config.yaml
num_hidden_layers: 9
hidden_size: 384
n_experts: 64
experts_per_token: 6
d_expert: 32
d_shared_expert: 64
hidden_act: "swiglu"
moe_layers: [2, 3, 4, 5, 6, 7, 8]
router_score: "sigmoid"
normalize_top_k: true
routed_scale: 2.5
balance_loss: 0.0187
balance_bias: false
router_bias: true
n_groups: 8
groups_per_token: 3
shared_expert_gate: true
init_std_router: 0.0196
lr_router: 0.000672
vocab_size: 32768
norm: "rmsnorm"
norm_eps: 1e-05
tie_word_embeddings: false
optimizer: "soap_variant"
learning_rate: 0.00306
beta1: 0.95
beta2: 0.95
max_grad_norm: 0.5
batch_tokens: 131072
max_seq_len: 512
train_tokens: 377100000
max_steps: 2878
dataset: "wikipedia_en"
Below are experts of layer 3 (counted from 0) of a mixture-of-experts language model. Rows are named router (the router's row for the expert), down (a neuron's output weights, with its number) and show model dimensions 256-287. Each number is 128 + 32 x the weight over its row's rms, rounded and kept within 0 to 255. Numbers have three digits each.
After each expert's rows: "raises" lists some tokens whose logits its average output raises strongly, later layers aside. This comes from a sample of Wikipedia text that the model never trained on.

# expert 55
router:164178171120127120154120182085181140098151147076088174136137076128150090098143126114153080095114
down0:138073190143134113133127098148062139181168189133137187139128108123145113119109143136140145116174
down1:108112201112087115088158170210147126156105118087140164116153065125121121129087149144083149166126
down2:187113091128108175149091127109120148181161085155193147083099183143116142154121067134150150122135
down3:139081069105136138127203136151117084143084152180097179150144151167136131113144114114156141106117
down4:139120149086169131147158171101135141164175126131095153135148065093181184126131148157137143087138
down5:099069135101115078149120138162137124109073178113107060101140105119092140134108123121153146151133
down6:190085183111121131132087125125124067155088187110133130131169174181139149158150142094165091077162
down7:122219113106084181133142053128111149146095093136157161098193088132160136113102159117141074127157
down8:111100113171128148121130139129143113074059127184171134152169113144116108097115153116146164112135
down9:096194207133153146065097204094151132142179142156119138056111126109162112163137163133180149175111
down10:111091093137136209113149143141170094169119147133089108092121155161115118197118102133106146136110
down11:151067168159164121116142127186103133130138129158118140141177131089132098126112112145211192145180
down12:139142166109118139141140133133098094197183089125156137172147108113159162175113101111098169109096
down13:088159201149096133132111150161140089150151111161124182148157173130145152175178136135117146109187
down14:097125146098135112051158124198121131103077127163167159125103111103112116148134124161119143181096
down15:114162168146131148144104160138149134148098054150114102125197103153124129135122116177095137083137
down16:077155093146166120122126121107133133175133171059134118126171146109131075143113099111139096092125
down17:133110103183086145150096148161112171192122124113113130171125116158097144222141068095120136111137
down18:153088157131175146162112182127127086122177102082160087140123122144143104170139105169165134058138
down19:082091123180178160155153052164118129105188147034141075160143080104163121158122173173117162121134
down20:115037137135202081104159107162124116153057160078112141146159120068131150112176101119148071178129
down21:138088136146099115108122100138146172144097179145129084139161142134129139139145145181081156155190
down22:129104105096190117119088119153084157122066117145091163147144130173122118127069099042094118117113
down23:128135130124181112212170155111072098166095109115114151054097130099173131143098156103163122084143
down24:119095083141085070081142124126134073174118104106131110094091122167146079191125043116098158074136
down25:123136098091146100117051132174134165143143089179130124160082131114117096072194150131125136114158
down26:143144111171139059109130130059131107106103074126145153105164120195170110124125089091138108172185
down27:124124142113126173111189073140089152136136145176091156081141116108178085176148173072121105221103
down28:114135140168079136140073159102136097137168112154115105164145162141126178143132148158064160141139
down29:140149162187110105117138172125147154154167115130146147126123152104134144078174103077122109154086
down30:123141115101125116168131204159123088131063116160135149160081095066091161092131081129137148143131
down31:103105109159205112119120172122078095174115118115100090121154089187116155099173095128078149102134
raises: "les", "lin", "ian", "ians"

# expert 38
router:129183144152135151201129163066208136138154102115140187148171143155088142124102129204128118060167
down0:136087145052134076154120132145134091121115131121208105118133140132139155107163154142160156158115
down1:127115102098139102140163136143161139120109101053204110092064103093167159074120147090105138074128
down2:179122124118145144114090147107140120170126180125100114176165085118128071168064183182116090088097
down3:136142119123119125102131076144166140182126121157058119075154118118167204173118134144139050077125
down4:126104135056145131123137095111129039166161133120157143072125117093075138180099115116189154164133
down5:188158114127145085088148176058104166119107125181156112163080142107132145174106076128120168143140
down6:154128130138167075174109107117109144119066168080150086122113133202168158183136129143161182129182
down7:145098106094154148140128128127173148130101118157136108084126197186145139097109131095167120105141
down8:104175167143150120149092171067113117156191131157170189127074095093184104136150149130137161117146
down9:134107174096104092117051118094143117187088141153111158151137101137179133098109173141076174063126
down10:163085097105173093165139080149150111152089113145155142146090137152126104126083146133096162093131
down11:168125145091133141200164169171158068211138108135169132106138147108127119139156077057153126119104
down12:150151137070141135127135081136152130197104145144132128189160108117127115114095128140132106108158
down13:126098097170134128202135061124144109112164106178139085137209168130124171122091148110102143194082
down14:115138133128114097131145124112144110135150116114129148124074099093086102188163134161140115125151
down15:118134157104120135130119116151131093180129166122132169090131153112090161127075139153170081142152
down16:165183114095126127161123083194197130086097151203132065132112077135166147136171150101089140116154
down17:151110152151127140070116140149123172128092171151206139129069104119135159127165159158072100122165
down18:129076106162136155096129140149139143074158105146090128122094153135146112160094121112119148107103
down19:171104141147158132104093098086144099126151168142100110132139179114136109132158157102129128105121
down20:153099127176122076147089154096182139150158126079119109106115132143123154125115176141098107133098
down21:093186152124136115097112103100165135139145157123147138107105147089144189161076100140166098141110
down22:191110083185136141177085142133095162148064133181132042107090164087103157189129131142125128148146
down23:193142144125124132125078182180147164128202177198121080160153130161175131138151154110152080116115
down24:145157199141127123138032168117113140149149134125120115107114058095144116156148095159162147135111
down25:127098152123162046127202058115123126152113122117104088128099122148078128165154145104141094137101
down26:151084135131176203082136137120184130176192149167093177105135095138146109171157101139171177139110
down27:121108149109090138095163106117127076112141109199086189041089160120133140122120101127097106089138
down28:112095131116157124128089150132176113113139079110108102143134150121101130130148087171156119118138
down29:110113049185137150154139123167158114080103154155077093153094146126055156107188109180126161081213
down30:123132097132100179104089125164121136172135093117139122110116115140082148117111130143075221160100
down31:197120128097137094144182103169077121184127076141170114135126178104090098168203109157131071145161
raises: "ico", "ices", "ient", "ton", "qu"

# expert 32
router:133180120092143145131125115073112077120160090123159169155150183116172133157134204129117145182095
down0:087143092128086146145118148137133072175133115171111187175111137087127114083115169173096137120165
down1:100143166164100116152119101140084053091144132090093108163136161188112134133108104122112181100163
down2:121101149142098165171099134150134128052080077101111110117148108132108191145221131181117116146149
down3:137093078142136124140096125120182054090117135108096163186143124131120154110142068129170179087118
down4:198173088111145089124164113169130150099118131137129121086171132172118163171115145158145130131146
down5:169126115126109121146102101142090176137134136150131100160188112094118148174123151083105198174082
down6:125079142098108110152143161175166128142152098183158134234118125125147133117122074118147168111107
down7:105130187104083130103083133199094115126135128175113106165154097131116041091162062114130089110074
down8:112098091165109087125161128081156097097122124094149132131146075124181115122166132142117138128134
down9:133115152138113134113162164148106103135121115157128103144103103191126069115121136138155148120099
down10:148116124157135098131139095155151150163112138098132115124137112107126112185095104222114079146058
down11:102167201116188155087158153133143152119127162125148128084123155157107045136198111115145184112104
down12:133116168096106094106080130178084129110079136124109100105173121067148121211157165122125033122154
down13:118145170159108084097150099126124144083123111109164093146124119106150129120203165131111119098104
down14:044078116183076132089148096120099159171029130113124109097089119112101163161118125050113145052111
down15:160133056093159119149174190128120093140141146124131100132097122148130182134132172119078080103127
down16:097084152118139095101098168143119107106126136032134151170098111099124124180176155158171136164098
down17:158108178126137081185098200170129129190093135162126197151086134102159143088109092168139114108083
down18:175147136137103140113121097107124071157075112154056138153067115106151120139127163116161111152099
down19:122167125163172148170080064130128056055126145104106106148076129155151190078135120084214072117109
down20:168058132114090204087095070162165115166097160082083154128125118086111091132184121187190126113117
down21:115093141138188154105125117116122125175080097133097070140170152089105107205135141095125126105063
down22:175144169133137102146077093090165129147190139094091131188165065145121145136084153143114150161104
down23:145097141050124115108102116075131079146086087130098057112073144102119097086196154154174107140114
down24:141082110090064148124088167125206123124110083114172123120112103155187117159038113138128075155114
down25:143111128210115154111155089149152096075110171130078134097148148147163095106128127146078174149098
down26:122159155080161176079138132122131131115084164160118121102124153104125144069116077082110100129200
down27:109161057127157126152071097078159124136134091162179116092103180127095146125146108177211110126102
down28:063125139148096095138120124185132068130129093143144082135165122166174137072083097091134115181099
down29:155098083140098105113132109126099128086117088125108134143132151096180155121089110113110115144109
down30:190123131116135077162091105108145112137143112106201105114095114154116142056143177151079130149170
down31:145126195091065090132113105098098124145088132189118145093131118092163096086146150102127096171135
raises: " a", " the", " two", " three", " one", " another"

# expert 19
router:188114093098105155135177118168082175109120075109144135120204092107154100112151113076143141152085
down0:153075155136088172105043130154138114104149142087175105135097147139104170221160157138187191140130
down1:132139143159065171100123110104145100093140117110140117134170097126113125209132123150138161092108
down2:186136114182156160109138105152098140119126128217126093086128139162166090171134137167098049094136
down3:176121124156116127126062125061126122093110109113144141126124125187142135118143127112053118147097
down4:191173151110142157102133167133160171159159150105166143099144086141200106176185195156085078130104
down5:100094140182161181145120207154153069123165074092123134144160101188097171096054161117093108141139
down6:108108094111099141145144137107113081191117111132109157148141115160107128124146086107180083119125
down7:186063182088119092071160123154159130161186098109109175150138165097121128175117090110109164102155
down8:105114111163162118111106159084135123063155120195168133108080131106115147121109077177120154155133
down9:169196139119168186105100100101162086096149160153132159170213178094114162151130111085141193153141
down10:103182122185100072147094203151124091128166165114152151177115146165082158097091158161141118107111
down11:101125118132091125164094108152133096158077092098119118092150111091114125135153076105139131170107
down12:120179089180078180120140121149058092075162157152057159180125108159088118089133128142108120175098
down13:137168117095148086088122137191122118108106099102069180132103131102123085119152138117161159130122
down14:153106117123131158134142154167129057137129148121146142134134137070147140070120130149153112143158
down15:137128101132177161117094128118167170161132151160078158125136154091113117114164108148106160139066
down16:159134104128125089121154140224123147128102123155127140142134152090111131096076124085205130110089
down17:124177172130166131099090165105128100174104123170117187046116125118124170156170146084107098174090
down18:092136119138088156101140180170115115118134122178130157119067091122146145117168096110162090167139
down19:117126144103142124119180144097114112107121131148098142131126159064090127130074065102134097186097
down20:141105112109142149195129097146117150075150052147112137090124092059130141119086178114081114127114
down21:144152145141124158162121061170082086112165046080139145127123114132187149127156092208139103122215
down22:124132110157138153202123187134079111137101151138147110152125160155141159122141127113098104104145
down23:165128116157159177075168089123115128175099156117135119126130147138192108092091082130157165178167
down24:173133145146133118140080145091108092132090145151131115148096092104215058162127093174080106132098
down25:100067094124174160133128162088107143099120126135089158122109176148107089129102156126134140129110
down26:111085132143093129092161128075117141140138173106076099170111139086152209117146117163112161152162
down27:116120131080111088176126092156058182113130162131106062094128120072113132089117145110125157147107
down28:078173130166132100106099040099102185158120123128136102100098152161161146165173112128131146162128
down29:111147157162141107153079113116120139156135172158125150156140148116144087113109109140138028150196
down30:119108138128136135070099108100056138095127153098088078124106078113170138160134153076140109136092
down31:115110134090170188159159182080061134129163183104114158072089111087071158125101115123163145159121
raises: ";", "ring", " zone", "now"

# expert 28
router:132140126090162100143156021135143160124111127167118133213188089145107143118106142185131180136110
down0:114128183087094101119142118047169110131159175117185130107145100132135116169133115077130084121105
down1:188094145152083125131166113172072160157149121146126150139099097117141152141110117032137125117108
down2:130128135087171173161111200131137095085130150138146103139141111114124097172152080154162096105176
down3:100100079172126137149159121151167132132149118168170057163110074152109182140074169148145175134094
down4:164151097106108149095119159080101215131125089130106067119162069145131114096090108094169171101115
down5:085111108116104177100144081098144200153125126069155143104130064132148126149167112135118106145102
down6:074104140107161143121157140120123120132070096163082152177174121122089111099153108166128132113162
down7:138154178175137157067153128157097164141098105173105124109102093145141168148094141166158173133157
down8:087146176098143154164163136061126134106168129132114227097106138151122151148188147181167127134133
down9:125140124103131102164163126130147101110148119113094104157127150112184141132164122114160110079144
down10:174136098120137193135133142094158118102085094129123123108176156113120170151125132172116222091109
down11:222141091169139067119139147045082088083096147128132148157148114188112121126087136154139108157155
down12:117119166134112109158192124119118169098183127142146112170109005151113126127119108114160137114103
down13:117120136106118125183169065144195166127126109087139064085133115160166107137127068112108150084136
down14:128109124105135104064135099105178175154179110160095139162069152142127121172105067076069153188146
down15:121164157142148076165109131148135156089145075172080144101175138152137153128121105158152149122127
down16:133113138103140105127063162160144141136114103173196120146129104106084131141151103165175182140118
down17:134173127117164108164090154136146138151162128157164153130115186148141135137106163127123161092088
down18:151122133107147158136066144116127120127156128051101136127136127164086126114148101138094134101144
down19:126094090114155075076105146124140078122149148081119193177149136123154113125170172166141211117082
down20:126164099046134115137110141230171120134127115157118119134093116135075154120088116161089121085112
down21:134081111139104165117085139130138186125101133050075115092168131156184128158097104185090040137130
down22:114130121167133131091111107163085173157064132124131128171145051130128201165059157067117110124139
down23:124182192124156126140135119152142121135033148209055130178120107058169109130124126116121113147100
down24:136131123113151132149099174123099087138155123145207126155127111137155118137109144166116160181092
down25:153164107169121140121131126164076099110154117060146127100154113111083188138103100139101147138099
down26:133151124119158162063194133166064061159133149173118141162158131092097060106127148173131104158154
down27:141137120126110126125082122103142120028153113172118083121095116087169109083082145159166123159133
down28:136045113070107144118102099139120099178131117144111184146095150091158163157101117155152156153121
down29:115138170086055149114072085133108140096157128132078130130110101115062102094120133130105106062134
down30:124126155108171203103172155127090154092106109078100128079207142083129108146148165090120118109109
down31:119113099086115128156155114171074139092091120184087134118140129114097103124133134128128141100141
raises: " ====", ",", "====", "!"

# expert 35
router:128161124113103144136143172137109143144167086136164114116144139111106135109174164106128107112063
down0:136101131141195179162191107132162142182128101126093195133081116199091095105124100093134155127124
down1:027119143094125158110095182141125143079161095095154141114113059177074140118110130139181155129114
down2:171144152118125043151183088156093076156070149163114090150146106133122093154107179147126133136165
down3:048134152174141149119150123102089192119097106180074171157103113181163140113136106111119111123105
down4:171131152132112076129129137097231118130121175155171198096126105127177146160184134102175141114140
down5:091140144126108102084137116175124117104157114132142105139111118187170108130107155101127197087134
down6:122129111186137152090090148173133146140141099147150137147130169087096108107106146132088163123161
down7:092077145140187096124109159130124156103122109109158100091180112113175064109143189084100131115136
down8:135106116150160197129185169083115141136098152100173158104163121104183154102105106091125154119140
down9:137132136151144150098130185144168042093181081176085090108141064150099115133101167138145136166188
down10:076192069159140145123164137171131145159124107081103118087168133049117142097124090141094128126096
down11:136054134184133123087127103113116112129144076073088143095169167134125145135105159148121198138160
down12:103150188094085142162109117125135135176159136123163155142105152094142132100147142153171137134120
down13:157103199097151153158093138150103105129147165157166160128185182143148120194113173077139095106134
down14:115153126077152146161133212094104170180161083148134057099138107118163132141158144056097113113119
down15:097150117146176125101132139093153146152093113157114175130159130127175117176121183097129171071145
down16:086134116103150124134090174136105135166129078113132097126096133114185111125168127129113088144123
down17:083158147158138164078170121010160150090188153082141125133092071139183158118178146064150142137142
down18:148088090114165097138131180135157102170158153139076106119137126132150158090093142060116127148193
down19:166171127137105178175127063165092164076191147147201121198120144149162110186107149158077151174095
down20:130098137150071179125111126143150150135143144099095138123082155123143116147118164139125100162173
down21:090149104130120154134124109137172129150086108140134112149112061111118127138137128196131115131120
down22:092134179110155188161185141127108139109145119143145096179129153104080117138158191137095101147088
down23:166124076084191149119145136176174135135111158061084084107197165169097130167133066092170154092128
down24:118147101121132179153046128151109120089158167123072176092158130151082150097110095111178154122126
down25:152145148099119064106128054062209092120089186151162135118117174149126104128101184136125138102112
down26:153081114107093111136192114121138175144114146127107178165147119126088132204077164092144135148106
down27:175077155134096149170173125131119068102189123099155110183169141103151085160135177149148117125090
down28:102076118117167145146120154107067076213112146138113147128136115164117128169070095148109174185130
down29:151116079138159122091134146100121162136074130134167136090140155118107089107109130032120107102129
down30:167147176167129134120149103188213188189130144156158070128094113144170111058146130106111162162076
down31:131172123110105110173149122185162126131089167115089096082122141160130055099113117148207115130125
raises: " the", " a", " it", " its"

# expert 16
router:157148121159090137162107164098156162078151110115064111126135078156123131104105155127134152053120
down0:134104116129164119144099150140121085130114161107118143089103141101115173136156151130122137101154
down1:120052200177129131117073105114124129124097119081158105122140149150139169152075160109122129142107
down2:101127162187132168185089120076132177114144181168141126136172094166149149117122152192104123142125
down3:091096112112167120148156193132079156142171068118151118085073138152132144086149131109133125160131
down4:127124186089110179144130136114154111213193178117154138092107142152176100129155112098145114146159
down5:151137115067114140128106121157151135141178134150132181095097085164114175168129146065098094091100
down6:093086154100131100097069138103170095138167105097160137152080094111109170166088094118132139158131
down7:091109111119129108081134103191169079136155142145158080123126106117158135192131131107082102199103
down8:102127106126255057131134128100117108036139064114072120126147155125147104185144139137108130121134
down9:132132170088113170089170105132081170157126167125107131153123077086066169139139113078136102133119
down10:104110160132099151112096115156143105103084078148119122166092049159138116131130132124105120124121
down11:174126108099149194163108164105145180100131084104156083133075070105111082142107126077134096126148
down12:134078098125155105101113154108148126118112072147178158114103092166132052147114123135129077169178
down13:134110152103144162149178117133117203126165110123135141172142161101099134091152148138149106165115
down14:112098200154143117155152158108125109183183140113134106141147142124155107155058136098162171101122
down15:210124113139147145111162153070105098110101114135116126105088179123144097158152134113106142121163
down16:077167136121136143152126142146111123111149078141059147104119135128195102122114117128165112114131
down17:152120093130138129168118200146084178065076107088105151180111105099082143114140116165131128110112
down18:146148075099126132136167174110161124063141109146148107098124141085049125131124171183100154155154
down19:146125066115109141107221115194122131110171072177112146141150142082093115081134155120117081131125
down20:125122160083137189120144093079094166109168073129164158137151170111151100176123167134182096155140
down21:112055118168171060144089173154088108057114090120100136139128205125060088108119139124103166095138
down22:122192125097066121126062076144150077108122171099196086112104071118121139197173113166142144090155
down23:127141158163139121127092219064150049142158161087125122101137095208137161158183093145102080094125
down24:136099141125169145146043117120087103180167145053125165211181148136123139117145088171149126134048
down25:082113103110168152091120163105110143111138181130143140137082079145141122113067135158137103124103
down26:107028127165116135137136095119152152157128151184148081085090117121163130193146140121163129130123
down27:081128114102134119077084093156081089104141155122201135099132082130180135121157133119150113072166
down28:112126095108063120160126110137156153128077098126135119121155133153145124143100098080171106067126
down29:156124094143186131078097133132131126094140161095129112106110090146169129104133097119141111072159
down30:145121168111149149095154102098159213150148101184151156088118140136122161123090149098082143158127
down31:034107099109187163059109162138160114118150090140200116108142114150136137108114086191091156114120
raises: " medal", " goal", "century", " long", " episode"

# expert 39
router:143155133150057146124085151121190089142184138134139068100108104172131130104095151174098132059137
down0:170099130148159147142058152153164095174107125116094109147123111098186117117103084148073117167123
down1:083092077118120098154123050131071085085091128105130118079068181149142117154205089103143133131131
down2:167074189154143124124103129149091116133095167134078131117144119179152115110101176124150088157052
down3:118143129221115158126110134071133184103175129100151137124127131074183175136131132148112138141094
down4:099205137127148119128145106173152116121118149111156142105128107146139062104141131174081149128133
down5:126131155223128128109097138141145107082112157142089137169068103127118095134159120193124111150177
down6:061118080105106095150120138103116104079149149080156176086097112129164144114118160123128137151178
down7:133134145140079130049135133122105143170103141117149182128141130143186186130129141120165111146174
down8:103182127149120119084073138101118181113094083124165137151148134103119128117143170108085104232170
down9:069127159159053153090085131110151104136147139148165142124114161108059121167095104160097121137099
down10:125064103150134139114131120114128130155056154147090172098102131109171100142127167102054105116126
down11:110193209149178092112086117187070135139128100098119112177114137154110100169129124128124175095126
down12:151105106140142078096067095174070178120117169182142117099128120165107119088127112165143118100160
down13:101177094093143110150143105146116087114130099143167193152065096150138131134091151137189118202167
down14:165130111106214159105145102040120082144113124092116123138091143109138145171203169159079178131118
down15:085138111099149135125143158137148140149064144184140125116149144091153129117140088160080151155172
down16:071109193122136165099130131093172108152139098158165098112103063123114086146061115113132096141109
down17:134103165115126103102138179155175109108128133126110127144118059128171191135123090152155187081121
down18:109099116135135069140116210066121124095158100106130127126116117140121039144128125080060099140178
down19:133147126105136122118120074158145081115141090113106201076100143161169141138097136146137106130139
down20:083117109053113138124124154055124133115041111144131172124179130094124153157165112064208132144143
down21:111161091134172086145127138170157126105123187118114073131157115128099148177085195125133125146139
down22:144115141189130159123113164132075155181102143103113164144106163113059147135096140116122166152075
down23:139203142109096114100124146078063094169172113144138098143114195119135158189146133133106171140108
down24:113087139161149068089130089180091143104099108090168136116083169132104162050129166165125187158054
down25:088132120133145082115130106120120179163089112078139142063126150108140124152096147129113119123109
down26:125117115140124107131168075165154165145127151164135087168181102164144104130135089116152135131113
down27:115095125066128130080143123119142136126132164127139130128119118160129129162123089087090123114076
down28:143105106106097164094193085152157170125113123120137119114126147168078044169090108139137126156160
down29:136147131125144140185152131122114122145163057092182183151133177179133168090134087170083098171137
down30:133101137162133125142118122139156094072155118137071178155172076168072125121171113109076134061133
down31:130171140101141157157119093077178156172144154134149101109074129069190102138100194119157112089138
raises: "istic", "ette", "ity"

# expert 48
router:153159141105166108154156143107132077107091155142175164130116122103194169180171179096164102138159
down0:099088100127104100071155139150131126126115157156171161107158129118158077088122159157203088098103
down1:063150089093167117090105210117133129102101144138179141135156106156144158206134181127099074144158
down2:165108150084101128111150161191118129114150102154092102115090144147142158095140081104093223110107
down3:182072084159132184091193148150053174120088140176114073163141132094082114123157078141168159167103
down4:114070117144123105142142155105168121126159107118145074103101152128139101118119108129174161132174
down5:125164090187098139094136082153133141186153143172130101141154134128143133172156188103099105162128
down6:127153065148179056174092103134168112169150129151070154144152152198145108102110085181138120146187
down7:107145122159082150103095103152139130096186105177103129142111176084173118110134138101125127132139
down8:068177208119187152170162140129124102087110125202129170127117116136183159157135191109115156136136
down9:161160101130107131128128164105130042113151160088136114173158131173162089173058164140130085107122
down10:132099086079111069108112161106162094179133125084146117152120144140103152211118094196081140105123
down11:124200173112089137111168122152101091125132101165137145116141143146161117086120121171136105148129
down12:113093118093109177110173077168176156146158069178108113116139105117165101136160124154142152089148
down13:108154141068176123127090156160152154122158175153083122159121102107101170120114126134171110187169
down14:118144108122097152109125137087091161108123083145100137079180130067100119152127127082130149143155
down15:140131138090095172159133149179119087114164152078150107117174115132173090132114142109108175152079
down16:132128133140133183122139163160137132106090104113109180125141167133179181133132129140135155136145
down17:043170197104152097136130140170086097151167139130118086156164080175141151134166110162125122180131
down18:135167151090115144113087120099154147101131151116103103125094149113084175119141091184092105174139
down19:141168133066138104150114190113097135205095138167150129115100080138096127151047144190153085131131
down20:115057101139147130151127143117111152076172147143120128081074173148103104159119054178118153136067
down21:123179177097128095105088096152109104171125162140128119090127143105130137109113121131142137207118
down22:113091123100103147157105116149123058164153099109064124141156163126153143082144141148140116142152
down23:073136120138104189109107136096161125117086099164100156170095144154111120114139137172140141101161
down24:108083124067145150174186152144192152119090116157207118147102086116116137099130082149104136074141
down25:134153125082088115118108154150163161164095113073137090069117133113158149154153164146149139174110
down26:168118146162130113140171095157156150104139158103140090141181158107096144124098150184140155168078
down27:159106140115073081047159079155100096170150158130135168128076133150137191075136079138134086112207
down28:145127137129191130095125097166181135118130103130198117177127177141105178144102093128148127130125
down29:101132084155140150110098136123163108114141147039163134140146127154128127133147130165083180151118
down30:128098146152115132110139121173135168115161136174105039108130148112161153115160093128102144089076
down31:134142168194129115108080156124126096119068198134119145103137167138069076135173121152114101076139
raises: "side", "stone", "lin", "els"

# expert 7
router:147141140144154134168174065097118155116112137129121148089151080169127070107125148129147137153184
down0:142123161115138098131125158121196107147146091129152081131124078134114155172141122143147143103111
down1:094158082129107089122119132157164130079155125157117079153077102101122098142081146158194128111114
down2:116165089143100155128122131073153143135127085241085105074132203116130118117148184118120112156183
down3:107130147106144129087109120124108133094091131117127139150188178164129133156078184105138158149182
down4:129131108109112158168213091163117135071126190162080142155186115153174127085113120119148075157109
down5:086118047124142156124094099056142156151072089137155146165144132128062125057140111111096118139149
down6:138134109108173141143124149137142165133173176103096139076116076132110103171125151080133111144078
down7:088164130099150148130196177137152174160146135121098098145190147142127102157071147110109143137084
down8:144159076151054111132120116119179162085137139146141085108146097130106151110121111090141108113131
down9:152088140164130150163195132132107100139110089131136106095154113163061121114116176158133250158102
down10:158145141094141122159172188173160148110092122176132072060114132185139083168156091119157179161082
down11:208125108088147119147098123152150167164208172069187136136096120150121135162153133093177127078129
down12:099156151140109042132158197114170122166196145171151172159133202079176126155135143160159113121092
down13:138145109110145149154117090142110135163106107102142120101108096103125107148161154147132160176094
down14:114125081073121112097097105159127104149139124103169121132101148185163147180122222119089100073117
down15:124109119162100116086202173100112125106126101142128164098156104109121065154126111125184200075130
down16:107114139168119106142175140087096086123093144137079152116170151076114146105084145063102117116132
down17:178123140050145116066100134112167127107152154099123118117109067112084139076182082073163099163138
down18:168153154172053128125174100053091105132168108159117101142157142174136101143105109143092136145099
down19:103184127115103118094141153119139120139168123067120089072123127117119106093116099151029103141127
down20:095115124086116159173036124214154158063143066114136115143089123114183135134110142189114107160093
down21:080041084091120085116116084124107084150093118067138145141091149136158152143138146139166122111169
down22:167152116110200115162128102190158197105127122097112074141133159149076126112076094188118105107114
down23:138120109090166131132162172086136112133133154133123130119104145100164140081157122100144078173139
down24:118146136156147101126160118127039157083149119161127153114182139103144134044145114138100159061119
down25:129103070104098114098090099110134202121164134114165141164101143161084118124050152064064083115153
down26:079074105115119110100135110207104101127073108109070213138061056172163119187100174099141144165157
down27:090148085131103177142173130146122154104105110162144129181096142143154139148187103133125113147129
down28:126164113096142147137082132179103178079110121156149088143137088160088134096118136149136110064184
down29:143183089146128138169172104056084127145161066113129111143145186088172138201164098148179108105158
down30:114151170092174115109105140195128203122103130158160110119134084137085094178113131109100162165143
down31:128101145108136201097117094147082148103127167165110134179163093138067098151161109084173161105137
raises: "|", "History", "====", "Un", "\n"